python train.py --num_hidden_layers=13 --hidden_size=96 --n_experts=64 --experts_per_token=6 --d_expert=32 --d_shared_expert=64 --hidden_act="swiglu" --moe_layers=[2, 3, 4, 5, 6, 7, 8, 9, 10, 11, 12] --router_score="sigmoid" --normalize_top_k=true --routed_scale=1.0 --balance_loss=0.00508 --balance_bias=false --router_bias=true --init_std_router=0.0386 --lr_router=0.00111 --num_attention_heads=2 --num_key_value_heads=2 --head_dim=64 --vocab_size=8192 --norm="rmsnorm" --norm_place="pre" --norm_eps=1e-05 --positions="rope" --rope_theta=4520.0 --rope_fraction=1.0 --qk_norm=false --attn_scale=0.125 --tie_word_embeddings=false --parallel_block=false --init="normal" --init_std_qkv=0.102 --init_std_o=0.0172 --init_std_up=0.102 --init_std_down=0.0122 --optimizer="soap_variant" --learning_rate=0.00478 --lr_mult_qkv=0.5 --beta1=0.95 --beta2=0.95 --lr_head=0.0106 --warmup_steps=200 --schedule="wsd" --decay_fraction=0.685 --decay_shape="sqrt" --final_lr_fraction=0.05 --batch_tokens=[65536, 131072, 262144] --max_seq_len=512 --doc_mask=true --train_tokens=475300000 --max_steps=3655 --dataset="wikipedia_en"
Below are experts of layer 9 (counted from 0) of a mixture-of-experts language model. Rows are named router (the router's row for the expert), down (a neuron's output weights, with its number) and show model dimensions 0-95. Each number is 128 + 32 x the weight over its row's rms, rounded and kept within 0 to 255.
After each expert's rows: "raises" lists some tokens whose logits its average output raises strongly, later layers aside. This comes from a sample of Wikipedia text that the model never trained on.

# expert 47
router [ 91 101  87 144 142 102  89 148 149 129 132 193  77  95 124 102 139 166 136 151 136  93 142 141 171 187 151 116  67  63 133 170  99 167 154 129 106  86 182  95  91 154 119 147  98 135 123 141 141 140 189  81 114 105 108  83 153 127 148  69  86 124 123  47 111  76  90 123 134 170 130  98  94 135 133 170 175 146 166 161 120 112  86 107 117  79 100  97 139 111 125 121 135 112 192  97]
down4 [116 198  89 191 107 109 130 111 106 177  93 139  89  89 104  81 120 124 138 171  66 184 113  70 104 173  65 144  79 170 136 124  79 137 125 163 128 127 112 156 125 138 122 100 131 155 153 117 140 146 102 123 151 117 114  68 142 131 142  35 105 117 135  90 107 177 160 119 117 162 129 120  61 142 105 171 121 132 115 126 133 209 127  98 101  94 110  90 135 145 154 138 159  84 134 164]
down5 [146 112 157 112 124 100 166 112 113 127 112  56 102 181 100 105 117  98 101 124  74 137  72 132 138 167 188 111 197 126 117 127  74 177  90 123 127 174 105 100 143  86 102 162 155 126 131 130 122 141  78 129 156 155 121 103 106 190 153 121 148  92 102 165 116 135 133 144 111  94 160 160 155  86 179 195 172  74 141 151 173 152 145  92 123  88  98 192 156  89 156 131 151 127 161  80]
raises: ",", ".", " ("

# expert 8
router [143  71 137 169 131  78 151 147  33 109 179 168  92  77 119 113 132 137 132 119 156 145 120  81 122 160 160  94 100  90 113 152  80 150 170  94 113  77 141 107  94 107 123 112 151 173  95 126 107 129 215 148 102 105 139 149 148  86 148  94  96  76 158 115 129 101  71  89 143 154 116 124 158 116 157 160  66 167 148 126 131 122  49 103 117 134 141 162 152 102 124 136 145 148 185 126]
down4 [ 91  99 170 130 129 133 161 108  82 197 133  83 127  94  78  88 158 143  93 178  76  66 141 159  56  88 152 168 168 120  71 122 153  73 104 135 139  78 101 172 126 124 121 162 134 126  33 138  91 108 125 102 160  99 121  89 101 126 118 156 117 174 106 131 138 132 114 118 112 141 150 114 134 123 188  93 127 144 109 106 138 131 167 164  89 138 128 133 145 117  73  59 109 120 104 155]
down5 [166 148 107 104  80 128 138  54 102 124 132  82 146 128 141 112 130 138 164 190  92  95 137 139 120  67 189  86  98 195 134  99 136 177 134 136 147  78 169 111 152 130  79 148 203 126 171 101 180 117 146 118 111  81 162 123  40 200  91 162 115 119 156 136 136  91 130 153 132 136 129 123 129 159 100 161 179 118 115 137 152 150 145 121 129 114 181 143 108 129 116 129 153 104 188 141]
raises: ",", " he", " the"

# expert 18
router [157  66 125 179 172 102 131 152 135 110 130 111 151  85  79 140 145 133 123 104 142 129 146 111 211 191  84 141 165  71 144  87  61 166 138  95  95  92 146 127 120 100 114 107 124 104 135 124 113 134 138 100 127 127 107 159 114 128 106 186  66  98 155  88  98  94  64  80 105 136 131 118 170  51 138 163 113 120  95 111 204 146  82 112 127 117  89 162 155 136 148 138 141 170 148 145]
down4 [115 110 103  90 129  97 140 111 136 193 109 150 140  71 180 147 101 126 150 136 126  90  97 179 121 135 121  91 121 133  37 126 181 153 101  97 139 126 185 121 117 150 119 157 139 168 157  66 124 103 190 100 118 109 115  73  83  97 162 137 136 132 154 121 144 137 164 192  97 112 120  86  74  88 125 191 130 152 105 133  84  69  72 108 147 139 101  81 178 130 107 151 157 129 123 155]
down5 [104 113  76 103 102 102  92 157 124 124 164 135 160 149 145 129 138 113 151 102 156 169 183 102 129 137 178 129 177 112 126 141 149  73 127 153 147 183  73 137 170 151  91 144  93  81 214  80 160 104 170  85 100 158 165 105 123 195 109 114 143 103 105 153 126 163  79 125 105 162 133 115 137 128  26 185 146 148 165 122 140  92 131 108 138 142  98 168 108 103 159  84 146 127 106 107]
raises: "ak", "acks", "ack", "azz", "ar", "as"

# expert 57
router [101 118 144 160 131 112 120  64  98  82 124 223 179 130 143 143  89 161 126 111 155 104 132 149 151 180 188 163 128  79 107 146 111 151 185  74  98 118 108 114 110 137 104 167 153 148 121 164  98 129  96 153 122 150 124 143 147 114 139 152  65 120  76 141  80 148 117  81 133 182 139 133 190 143 136 111 136 138 128 140 156 110  96 112  59 111 129 166 163  37 100 109 144 111 178 149]
down0 [139 167 115 131 152 135 105 108 173 127 133 161 145 142 150  62 199 151  75 127 150 189 128 165 139  54 102 137 103 151 150 127  68 121 131 133 132 113 114 118  98 103 126 113 123 143 129 112 123 157 163 191 118 113 109 159 209 177 213 183 115 152 157  74 126  97 120 155 153 134 115 141 143 152 182 160 182 122 157 138 141 142 173 104 171 161 158  99 118 117 169 176 130 135  84 164]
down1 [138 113 159 101 130 169 143 198 102 121  79 111 132 122 151 167 120 134 159 117  89 100 123 171  98 133 119 108 111  87 103 117 158 144 116 144  53 125 171 133  54 202  77 119  89 145 119 115 205  77 126 201 133 108 123 136 199 143 102  82 151 110  94 131 147 142  92  82 146 119 105 196  93 158 166 158 157  99 111 143 135 152 130 140 158  82 108 128 142 155 106 172 136 156 107 139]
raises: "ou", "ows", "ow", "ell"

# expert 6
router [152 100 122 171 127  90 113 156  81  85 125 118 154  94  95 104 166 100 126 176 111 131 129 116 163 148 126 129 153  72 107  98 103 170 167 122  81  74 171 174 141 148  79  76 112 112 109 161  95 118 123 131 135 149 149 140 197 135 155 202  60 124 151 117 109 122  72  79 183 173 137 140 148 113  91 133 111 108 140 137 170 149 114  85  27 114 109 125 140 114 155 142 159 154 157 162]
down12 [120 152 128 145 124 147 139 123 155 206  71 100 151  97  92 126 187 144 105 127  73 119  70 154 136  82 102  91 116  65 160 173  96 129 114 101 158 132 129 184  72 172 135 128  83 110 114 149  17 102 153 132 141 140  83 117 174 151 131 130  87 153 160 157 159 165 109 121 134 117  87 157 168 128  85 155 164 109 134 128 101 177 117 127 136 100 133 183 110 138 102  81 110 141 162 127]
down13 [142 103 140 121 135 105 167 170 141 214 165 162 111 151 100  99 105 116 118  98 137 101 145 114 134 144 159 124 124 154 143 127 101 177  92 128 114 149 149  91  51  77 144 174 125 146 144  69 188 141 120 130  95 150 177 141 138 138 123  37 116 156 145 140 121 128 158 152  98 115 160 107  67 108 178 115 106 139 200 149 112  92  87  86 112 107 169  67  98 161 162 148  96  89 157  93]
raises: "ad", "ash", "ak", "in"

# expert 26
router [ 82 113  78 167 144  95 134 156 121 100 142 198 144 153 114  91 164 128 128 151 150 125 154 149 142 191 119 126 135 106  55 117 117 139 168 154  50  90 137  91  95 141 138 130 124 167  91 194 140 120 125 106  83 167 161  76 178 130 126 171 118 159 113 135 135  65 131 117 132 149  80  85 181 124  95 127 179 124 162 161 110 130  84 143 120  71 146 154 111  86 104  85 129 165 187 114]
down2 [148 148 151 132 108  87 155 122 146 191 130 102 144 152 168 204 144 123  91 133  63 122 131 108 127 143 168 102  61 161  72  59 126 110 177 160  59  69 147 117 175 150  54  97 134 147 139 157 116 160 127 143 111 137 105 112  92 120 125 140 149 173 117 106 134  87 110  89 126 106 146 109 121 151 183  95 121 127 117 177 133 110  80 180 105 154 112 136 140  85 153 137 169  86  92  83]
down3 [ 88 111 153 181 134  55 145  91 120 112 156 207 127 159 128 133 123 109 109 127 118 132 119 112 132 169  62 199 141  84 131  95  99 136 119 140 139  93 109 122 114 168 132  90 139 117 102 152 150  85  82 132 169 120 125 156 110 132 145 163 157  71 123 137 190 125 161 122  81 150  81  80 202 170 118  88 123 167 117  90 103 144  98 134 139  90  88  85 107 138 123  73  65  86 125  98]
raises: "le", "y", "les", "be"

# expert 61
router [113 169 110 155 121 104 134 117 106  98 204 160 125  75  94 126 151 106 132 173  94 171 185 150 137 134 157 117 112  94  73 148  60 167 142  80 123  96 168  92 127  60  92 130 165 124 173 166 135 102  97  85 120 186 174 110 123  91 110 175  96  61 144 146  87 115 111 119  99 142 147 100 122 142 168 104 131 126 113 162 194  89 113 133  98 129 130 153 150 133 146 111  87 137 201 140]
down0 [166  81 150 150  73 149 133 140 148 114 155 135 129 117 141 120 121  90 166 105  60  63 118 116 135 137  91 109 129 113 141 105 141 252 103 173 148 129 124 159 189 129 107  51 105 132 109 143 108 110 159 172  42  77 101 178 142 120 129 123 148 198 113 122 171 146 119  91 118 137 152 149 158 111 124 123 117  85 148 126 110 178 153 111 117 117 114 126 175 122 167 133 168 162 136 151]
down1 [109 101 109 140 147 171  85  96 159 131 126 131 123 125 132 128 179  71  88  64 144 107 137 156  89 159  96 115  60  86 120 160 119  98 150 185 153 126 164 118 133 174  96 141 100 148 164  94 158 190 160 157 154 114 124 150 131 150 138  88 134 135 154 184 115 181 153 121 163 169 146 116  85 110 117 196 150  67 165 134 101 123 153 162 149  71 152 142  95  74 106 149  72 171 173 121]
raises: "en", "h", " part"

# expert 51
router [119 149 123 147 142 105  87 116 112  75 115 119 140  80 113 153 138 117 123 170 140 113 163  80 155 202 172  74 143 108 114 119  92 165 120  64  80 111 161  89 136 149  75 113  87 136 109 194 102  87 174 120  98 133 157 112 142 114 134 168 118 111 157  97  61 120  80  97 134 154 138 126 123 140  89 146 133 152 126 145 176 118 139  66  47 110 103 176 178 105 150 141 127 136 198  96]
down12 [120 137 157  73 174 105 123 165 134  99 135 140 119 115 122 137  97 110 141 143 128 129 139 136 151  99  68  90 136  81 109 108 189 102 121 155 186  68 103 175 106  65  96 143 143 126 118 111 141 104 162  72 116 127 153 108 138 132 147  83  76  67 200  62 150 111 130 142 130 108 146 111 151 176 165  90 103 133  98  87 157  85 149 201 158  96 188 119 138  85 117 188 109 153 131 118]
down13 [119 133 174  76 127 146  74 144 133 142 158 104 129 117 103 114 136 159 101  74  81  61 155  68 117 107 159 188 118 142 138 120 180 136 161 102  29 130 116 129 141 111 114 118 133 136 164 137 100 105 102 117 146 143  91  95 132 156  99  74 101 106  79 100 107 171 115 121 118 111  89 137 101 161  63 156 182 164 132 121 137 130 163 112  83 185  79  82 144 128 137 177 130  83 136  70]
raises: "ali", "mir", "arter"

# expert 50
router [114  91  91 134 141 101 158 196 151 110 121 121 103 134 107 141 142 135 134 134 152 101 130 125 172 173 148 103 135  52 128 148  80 143 173  86  53 128 140 202 115 123 168 136 161 154  85  93 152 142 165  89  57 110 168  96 170 108 129 173 111  99 138 138  90 145 105  77 147 193 119 118 125  71  85 130 136  69  75 175 130  60 141 142 112  92 139  87 133 109 130 114 145 122 126 131]
down0 [152 123 120 107  76 157 158 106 100 131  78  93 167 127 100 160 174 109 184 126 145 105 174 120  71 187 137 170  99 132 115  85 124 154 117 191 135  54 137 122 164  81 156  91 139 141  96 161 122 141 103 117 152 200 118 124 108 148  97 149 151 215 161 149 196 164 147 153 186 103 148  92 148 108 113  58 149 133 146  96 129 130 117 124 106 151 109 169 144 138 131 118  88 107 120 158]
down1 [177 125 171 122 129  71 127 177  96 125 141 109 140  60 127  49 154  60 136 137 153  61 154 116 108 126 124 115 119  89 129  45 161  97 145 148 105  96 137  74  82 107 171 152 125 121  98 137 182 155 138 124 112  94 169 123 138 100 145 117 101 143  30 140 189 162 129 166 130 147 157 153 146 141 132 110 108  83 146  95 116  75 152  94 108 115 137 164 148 151 152 158 108 133 150 150]
raises: "s", "ry", "ic", " in"

# expert 9
router [123 146 166 132 141  76 158 113 106 157 147  92 115 103 121  70 169 147 144  83 115 120 138 152 161 187 130 138  87  65 120 140  40 130 161  98 130 132 148 118 122 159 108 110 103 219 122 143 167 137 165  93 161 113 182 117 113 107 133 151 115  80 108  77 100 132 149 102  97 202 130 110 145  79  82 139 132 184 126 141 109 126 112 100 113 137 115 150 119  70 124 146 193 101 184 172]
down3 [135 120 108  81 198 108  96  77 151  92 153 118 145 168 109 107 159 163 120 115 165 103 167 155 178 133 162  81 109 112  76  73 173  71 127 120 137 152 123  77 140 137 136 167 151 100 107 157 112  94 158 139 128 106  63 175 170 122 144 159 149 140  89 169 122 114 151 185 222 134 127 111 134  88 113 123 144 156 118  92 148  93 143 125 168 180 134 122 174 125 116 112 134 196 161  97]
down4 [169 136 142 108  73  79 141 134 119 152 113 108 166  61  94  68 127 136 143  99 121 120 152  93  82 129  92 183 104 120 127 124 161 107 192 116 153 137 126 135 102  87 122 143 116 132 115  77  87 173 160 139 174 145 157  64  99  60 114 114 150 121 164  75 108 141 123 160 190 157 124  93 148  50 140 144 113 131 173 101  61 170 123 101 149 135 151 118 116 136  81 120 137 139 147  57]
raises: "track", "sc", " tracks"

# expert 24
router [143 126  97 158 191 113  61 141 105 117 159 146 185  77 124 155 161  95 127 126 113  99 134 104 197 190 149 124 127 130 124 123  99 148 165  93 121  59 178 124  42 115  87 137 172 126 156 163 162  83 139  74 109 108  97 148 165 124 105 200  88  82 128 129  80 102  93 138 140 148 159  93 141 107 149 138 134 150 117 114 133 125 130 135  89 101  74 143 138 113 142 180 108 150 188 128]
down15 [141 118 136 138 156 139 132 109 174  85 123 126 128 144 107 114  88 101 171 166  95 171 148 169 159 131  63 108 111 134  87 136 126 122 141 163 199 135 138 110 212 129 106 165 110 157  88  63 182 106 133  96 126  84 112 117 142  93 129 143 143 140 119 152 165 127 160  79 150 152 153 111 135  84  97  66 136 168 133 113 160 131  41 190 160 138 108 164  82 111  91  77 105 130  82  93]
down16 [120 140  85 117 143 156  77  94 165 132 192 146 154 114 106 120 129 146  82 141  91  98 103 183  63 138 149  80 137 114  89 121 118 146 148 138 165 116 106  91 184 188 113 136  82 170 161 133  71  94 124 150  62 108 113 151  90 146 161 104 161 164  95 171 173  82 120 159 126  71  94 103 153 130 191 138 144 178 131 113 155 121  88 137  85 107 119  97 129 171 151  96 131 143  69 107]
raises: "imal", "urp", "ory"

# expert 43
router [ 72 153 147 181 170 102  83 146 138 100 149  94 139 145  84 165 155 164 159 128 128  94 112 163 187 150 117  71 111  52  88 160  24 151  92 139 122  96 153 126 116 101  92 113 163 122 128 137 166 114 152  79  99 120 113 162 129  89 157 184  78 102 120 128 128  96 133 114  94 153 104  94 112 123 113 169 126 147 110 120 120 156 121 138 110  66 138 138 179  69 102 140 124 165 146 185]
down0 [154 114 108 142 128 117 107 130 143 115  99 161  95 111  91 145 171 101 159 114 113  88 134 137 149 134 203 112  98 101  97 183  86 130 133 192 170 110 157 175 171 125 138 161 149 124 140 112 203 104 188 119 157 119  68 150 142  82  84 139 232 141 144  95 143 145  95 109 158 168 121 135 172  85 116 149 167 136 136 132 179 143 136  68 142 109 107  73  84 146 121  95 110 141 155 159]
down1 [117 110  77 113 108 105 173 126 172  93 158 129 126 155 165 139 145 128 131  50 135 124  90  94 131 160  66  82  76 114 101 124  74 117 108 113 199 140  85  30 142 144 136 111 158 172 154 109  91 109 105 138 111 127 156 162 171 150 142 110 145 108 159  95 181 142  70 139  89 138 109 110 184 122 202 111 154  94 119 112 112 109 137 165  93 115 138 119  84 130 150  75 145 149 141 163]
raises: "les", "z", "ically"

# expert 15
router [124 114 101 170 176 134 119 138 104 110 153 173 154  86 110 144 110 158 114 118 127 138 120 112 187 189  79 128 113 104  89 131  96 246 204 141 144  76 123 123  90 112  56  93 122 108 109 141 107 111 108 103 156 140 113 159 118 154 183 157 112 125  92 147  90 137 130 100 161 173 174 128 146 135 138 126  93 180 146 136 178 105  67  96 109  93 127  75 149 109 159  83 140 145 147 147]
down11 [116 129 130 109 246 172 143 137 209  99 108  90 115 131 170 120 148 121 121 118 131 114 105  98 176 121 169 160 131 112 171 107 153 111 133 129 100  40 127 120 143  91 155  99 178 120 112 111 167 120 120 152 156 134  97 165 105 151  84 133 187 123 109 141 114 118 139 175 138 152 138 145 151 148 131 134  55 154 163  57  79 178 148  79 149 145 133 124 133 139  93 165 102 178 114  97]
down12 [158 149  85 137 107  43 107 122 158 163 211 160 161  98 114 149 171 132 177  79 141 148 128 139 108 134 191 124 141 118  80  92 118 132  81 128 155 186 122 181 180 156 106 112  90 152 145 132 117 109 120  96 138 134 154  67 115 108 126 153  81  82 115 191 139 157 193 105 171  74 106 145 170 151 126 119 137  97 129  71 114 132 103 196 132  98 115 125 128 144 161 132 136 159 116 130]
raises: "rew", "apt", "ig", "amb", "ru", "ell"

# expert 19
router [126 108  53 163 108 112  74 116 162  72 177 147  94  59 106 163 162 159 132 129 138 118 192 121 193 184 113 132  99 106 104  99  88 161 197 138 119 117 115 152  63 171 118 175 112 134 101 140 106 122 105 144 114 155 135 131 159 117 108 214 101 131 161 120 105 163 101 136 160 182 157 117 137  37  95 124 133 134 111 116 151 104 115 166 104 140 138 126 141  85 133 102 139 134 157 123]
down0 [164  91 168 130  91 132 168 111  92 159 123 115  83 108 120 143 106  90 143  97 118  97 148 152 184 147  73 111 101 101 154 151  81 102 107 178 138  91 115  93 163 144 105 149 141 206 172 145 131 142 177 131 139  69 189 163 118 144  96 148 128  68  88 146 159 160  88 155 134 106 141 115 189 106 131 134 108 164 143 144 173 196 114 154  57 140 122 165 139 142 101 151  76 100  92  96]
down1 [ 91 185 146  81 126 154 177 175 106 164 143 127 177 128 165 147 131  92 133 160  98 167 114  76 140 104 137 126 169  77  81 160  70 185  73 155 175 159 155 157 118 154  83 110 133 129 102 144  76 139  99 159 161 151 119  74 145 125 194 162 146 107 110 138 116 130 167 131 128 123 119 151 122 144 154 131 113 143 167 134  76 124 130  85  51 184  92  90 109  72  92 138 101 152 115 114]
raises: "ison", "ame", "ity", "'", "k", "an"

# expert 41
router [ 89 156  48 148 200 125 124 125  57 142 156 158 175  78 137 178 159 118  96 121 153  94 153 167 140 183 111 112 107  88 122 153 135 177 112  95 123 102 157 100  78  71 107 130 132 105 120 118 121 118 115  55 203 114 174 167 113 123 151 140 103  85 116 141  87 100 128 142 126 166 162  96 156 116 154 138 132 171 133 169 112 107 100 140 144 104 103  84 163  91 176 118 155 126 176  98]
down12 [167 123 106 133 104 146  79 157 134 138 130 119 138 110  62 108 148 123 176 104  77 103 134 142 130  79 140  85 186 168  88 133 143  96 176 132 127 102 137 155 179  69 135 125 120  81 142 158 157 137 121  88 130 141 108 146  95 120  67  91 177 138 165  42 187  99 155 101 126 129 122 160 150  72 117 125 124 188 175 160 112 172 165 134 171 174 118 146 127 108 137  73  88 157  80 122]
down13 [145 129 131 110 131 124 127 127  82 159 191 109  75  91  79 131  83 114  69 117 126 122 121  98 171 106 143 151 105 103 143 100 109 120 107 114 169 134 193 137  98 110  98 105 127  70 103 116 166 115 166  73  45 131 162  69  84  87 104  67 152 187 134 107 138 136 154 132 135 139 167 123 121 193 190  85  98 126 109 114 144 101 134  85  64 156  98 139  88 144  99 166 149 109 129 120]
raises: "on", "l", "ol", "um", "im", "yn"

# expert 38
router [ 98 162  94 167 125  87 136 170  71 114 171 138 186  78 107 148 144 149 153 132 120 137  76 111 193 159 123 176 167  75 106 113  88 176 137 139 103  98 154  97 140 158 126 145 158 123 141 159 163 129 158 114  83 120 157 172 137 112 121 141  63 180 138 108  95 180 107 125 112 173 122  68 175 142  76 107 162 195 131 129 139  91 161 129  66 166 162 120 128  91 148 151 109 128 161  95]
down0 [110 164 150 104 154 151  99 126  95 109 118 151  62 118 143 124 172  98  97 105 152 120 169  93  73 179 153 114 142  99  76 140 117  82 157  97 136 136 180 131 110 129 133 143  92 113 136 117 111 141 148 172 136 123 152  88 117 128 119 188  74 136 213 144  45 156 175 139 145 132 108 162 158 157 176  89 113 107 186  68 122 111 126  56 131  79 102 153 140 132 186  98 143 109 134 108]
down1 [139 199 132 169 173 162  62  95 124 208  94  86 114 183 115 104 163 174 121 120 186  76 122 103 143 105 108  81  82 102  99 115 168 154 154 170 155 141 136 137  99 214 187 204 117  79 141 146 119 139 137 157 111 141 101 154 115 141 145  81 113 168 133 133 117  84 131  92 132 137 102 143 191  87 120 157 145 116 152 143 129 147 161 133 110 117 170 153 111 112 131 132 127 139 127  96]
raises: "ap", "ron", "iac", "ce"

# expert 16
router [115 137 160 134 162 126 117 146 108 108 155 160  87 131  64 154 125 172 133 105 168 121  86 150 115 157 127 152 126  37  70 131 100 161 149 141  66 109 108  48 119 111 136 121 191 173 121 134 152 115 144  70 119 147 159 167 166  98 166 141 116 128 121  87 149 181 172 108 138 188 123  75 170 107  76 121 141 145 101 152 162 155 136 122  71 129 146 123 102 130 129  87 136 149 176 188]
down11 [104  87 159  81  18  55 142 122  99 140  90 105 172 173 148 157 120 146 126 142 120 139  90 112 100 136 114 130 122 172 113 145 135  94 112 103 171  68 116 176 121 104 145 102 136 106  70 119 141  81 127 122 127 158 145 171 136 112 144  89 148 129 158 136  72  87 136 132  94 128 132  72 116 118 114 121 133 128  67  97 222 177  97 135 179 162 115 112 111 190 130 163 115 113 123 114]
down12 [154  98  89 158 121 183 139 154 104 109  76 163  73 129 135 158 122 105 103  79 141  83 138 105 171 179 120 156 109 174 176 107 129 108 148 175 172  97  79 138 128 108 126 102 119 162 152 127  78 143 139 122 113  91  89 191 150 111  91 137 152 154 117 149 122  77 131  96  47 123 127 165 166 129 128  96 101 176 110 125 168 129  93 140 116 120 110 172 152 135 203 135 159  35 112 147]
raises: "able", "als", "ations", "[", "o"

# expert 32
router [116  85 153 126 137  94 134 178 126  71 172 164 120  83 148  88 112 138 171 115 155 115 145 116 209 146  55 110 134  89 103 132 114 149 169 119 128 109 119 128  42 136 103 131 166 113  80 157 150  84 153 109 149 121 130  95 167  85 179 133 101 129  91 121 115 153  84 119 117 193 108  82  85 133 160  99 142 161 100 161 122 144 128 108 145  88 155 167 145  95  87 142 167  92 208 128]
down4 [157  53 143 139  89 104 125 130  92 189 168  94 128 143 169 119 197  95  68 161 154 142 141 138 156 126  94 157  95  73  88  88 109  52  63 109 167 134 144 141 135 138 177 178 117 175 140 120 139 105 123 108 100 102 142 155 124 154 176 133 147 155 128 180 124 117 117 128 132 141  98 118  94 149 138 121 150  90 157 180 151  61 156  70 125  67 124 157 123 136 139  94  79 122 138 158]
down5 [151 122 133 120  76 119  77 124 101 174 103 155 154  55 152 113 159 164 191 102 143 180 104 127 156 138  71 101 151 104 104 155 147 136 124  81  63 143 186 117 207 102 121 125 109 141 171 123 156 152  88 120 126 140 117 121 147 113 169 112  70 104 145 155 116 170 120 124 147  93 165  97 114 112  67  68  65 129 120 122 129 143  89 185 114 163 113 120 177 114  60 146 115 144 144 123]
raises: "-", "ro", "en", "le"

# expert 17
router [ 98  85  65 128 121 118 123 140  37  92 189 156 121 110 110 121 154 109 126 156 125  96 152 138 126 194 191  85 103  76 122 145 122 139 126 116 118  64 115 132 121 137 132 107 127 145  84 113 125 110 170  77 121 107 143 127 137 111 137 125 126 102 109  54  62 122 146  81 113 147 146  82 150 114 105  78  96 153 121 155 126 142  33 160 114  98 107 104 116 117 148  85 186 144 189 101]
down4 [117 137  81 207 109  74 110 112 163 119  72 122 105 112 146 130 159 148 161 170  86  59  96 168 142  52  90 173 108  93 164 104 139 112 119 101  93 130 141 136 141 162  99 140 163 144 117 154 149 157 122 113  82 154  83  93 156 133 147 120 102 115 173 110 149 123  84 121 170 173 164  85 130 157 162 138 128  93 137 130 146 129 143  85 156 128 152 199  82 156 123  59  73 114 111 173]
down5 [128 130 102 189 123 136 141  98 175 174 106  98  97 162 114 122 166 119 115 162 129 127 138  79 148 146  96  89 110 181 156  97 122 133 197 114  80 112 161 152 132 166 157  14 166  85 132 182 131 114  54 193  97 121 118 129 108 116 149 125  74 120 165  89  63 125 109 132 157 160  95 152 107 131 157 149 146 116 104 112 160  98 128  97 143 107 135 152  82 118 130 161 100 107  84  99]
raises: ";", ",", "; N", "; "

# expert 60
router [137 130 134 139 128  35 133 138  93  97 129 160 177 127 130 125 139 114 180 147 121  98 128  91 136 200  98 102 143  97  50 125 164  79 130 142  76 101 151 102  94 128 136 104 135 132 109 199 113  84 128 138  78 151 119 131 150  80 153 146 141  80 149 125 125  68 139  80 156 177 118 113 148 129  84 118  92 165 153 158 112 117 112 111  90 117 129 173 170  61 129  96 168 122 193 172]
down2 [135 132 123 178 196 128 170  60 209 153  60 158  99 146 203 120 105 114 157  64 108  91 116  72 119  95 116 117 152 136 141 158 132 154 124 149 180 148 113 148 116 141 122 132 135 130 124 105  89 104  53  87 104 165 146 175 129 133 111 127 161 146 168  90 122 167 144 104 149 136 106 129 121 150  79 138 105 137 109 141 104  75 199 106  98 158  91 109 105 130 110 116 116 178 169 165]
down3 [166 165 124 141 125  84  93 129 129 129 152 201 113 111 114 116 168 117 112  58  74 107  49 123 155 150  99 184 162 152 181 101 138 155 118 118 121 155  78  97 113 147 163  22  74 102 156  93 140 107 119 125 113 155 135 127 188 132 126 120 115 140  97 105 124 133  84 177 162 108 153 169 141 133 131 102 103 138 138 100 117 108  95 129 195 134  76 140 190 131  86 117  90 136 138 146]
raises: "ar", "er", "ies", "ers", "rup", "-"

# expert 13
router [150 142  56 134 158  72 102 185  71  95 162 120 165  92 130  97 138 146 162 142 127 121 169 129 167 149 143 168 120  82 110 126  73 153 111 124 138  94 218 134 106 148 162 148 144 138 157 128 161 100 158  67  59 140 123 144 137 105  93 157  69 147  96 115  87  97 125 137 128 168 153 132 105 145  75 130 121 202 100 217 149 129 144 125 112 141 115 129 100 107 126 121 161  94 162 119]
down0 [145  94  65 159 146 135 108 113  98  93 157  91 121 162 169 168  84 134 162 114 161 133 120  94 178 117  85 161  80 123 102 134 108 149  62 193 133 122 175 119 161 149  87 171 136 184 125 155 158 123  72  94 174 111  98  66 135  79 116 110 149 153 130 144 143 132 173 146 115 144 111 144 185 160 133 110 133 121 112 134 104 116 174 124 118 147  93 102 104 184 178  66 100 103  84 184]
down1 [ 84 120 118 118 172 138  83 107  97 114 110 112 189 148 146  75 155  73 118  85 114  95 152 130 114 105 166 148  79 144 101 179 121 152 123 121  91 209 180  82 129 165 185 147 190  98 145 132 120 100 158 146 126 115  90 170 157 160 113 123 116 138 118 169 180 161 195  83 138 144 114 120  68 187 124 139 125 160 109 150 124 162 187 106 118 117 152 166 104 101 155 101 181 134 144 114]
raises: " ", "r", " a"

# expert 42
router [151 134  83 142 133 110 141 132 125  85 154 167 168 131 144 148 118 117 128 105 159 107  94 108 172 156 120 127 145 109 121 158 148 148 200 163  97  87 170 116 100 105  90 114 184 196 162 152 162  75 186  56 148 138 156 153 134 106 198 155 104 148 127 139  92 140 114  86 134 142 116 113 141 145 108 125  93 136 153 125 206 149 143  57  65 140 150 133 107 112  58 114 138 117 199 124]
down0 [130  86 141 111 198 141  99 107 122 118 156 143 166 103 140 178 138 105 142 180 133  74 148  99  49 124 102 142 146 110  96  82  92  81  91  37  93  80 105 120 118 164 101 107 131 111  88 138 137 108 115 122 185 137 173 161 105 113 145 110  79  88 108 155 191 154  73 116 113  95  86 110 140  59 159 141 122 143 149  75 178 133 128 128 151 112 139 164 133 150 130 125 142 100 100 175]
down1 [105 133 181 120  72 148 141 169 115 125 129  96 157 146 154 133 156 170 144 129 128 125 188 111 176 119 138 153 163  98 124  69 148 133 123 139 110 118 115  90 155 169 194 109 158 113 121  82 128 118 134 117 122 122 116  44 125 156 133 131 134 138 151 169 102 115  72  93 103 180  96  98 101 168 155 123  97 136  64  92 117 129 180  98 121  49  89 151 143  39 178  73  94 128 132 110]
raises: "ock", "able", "ring", "\n", "elt"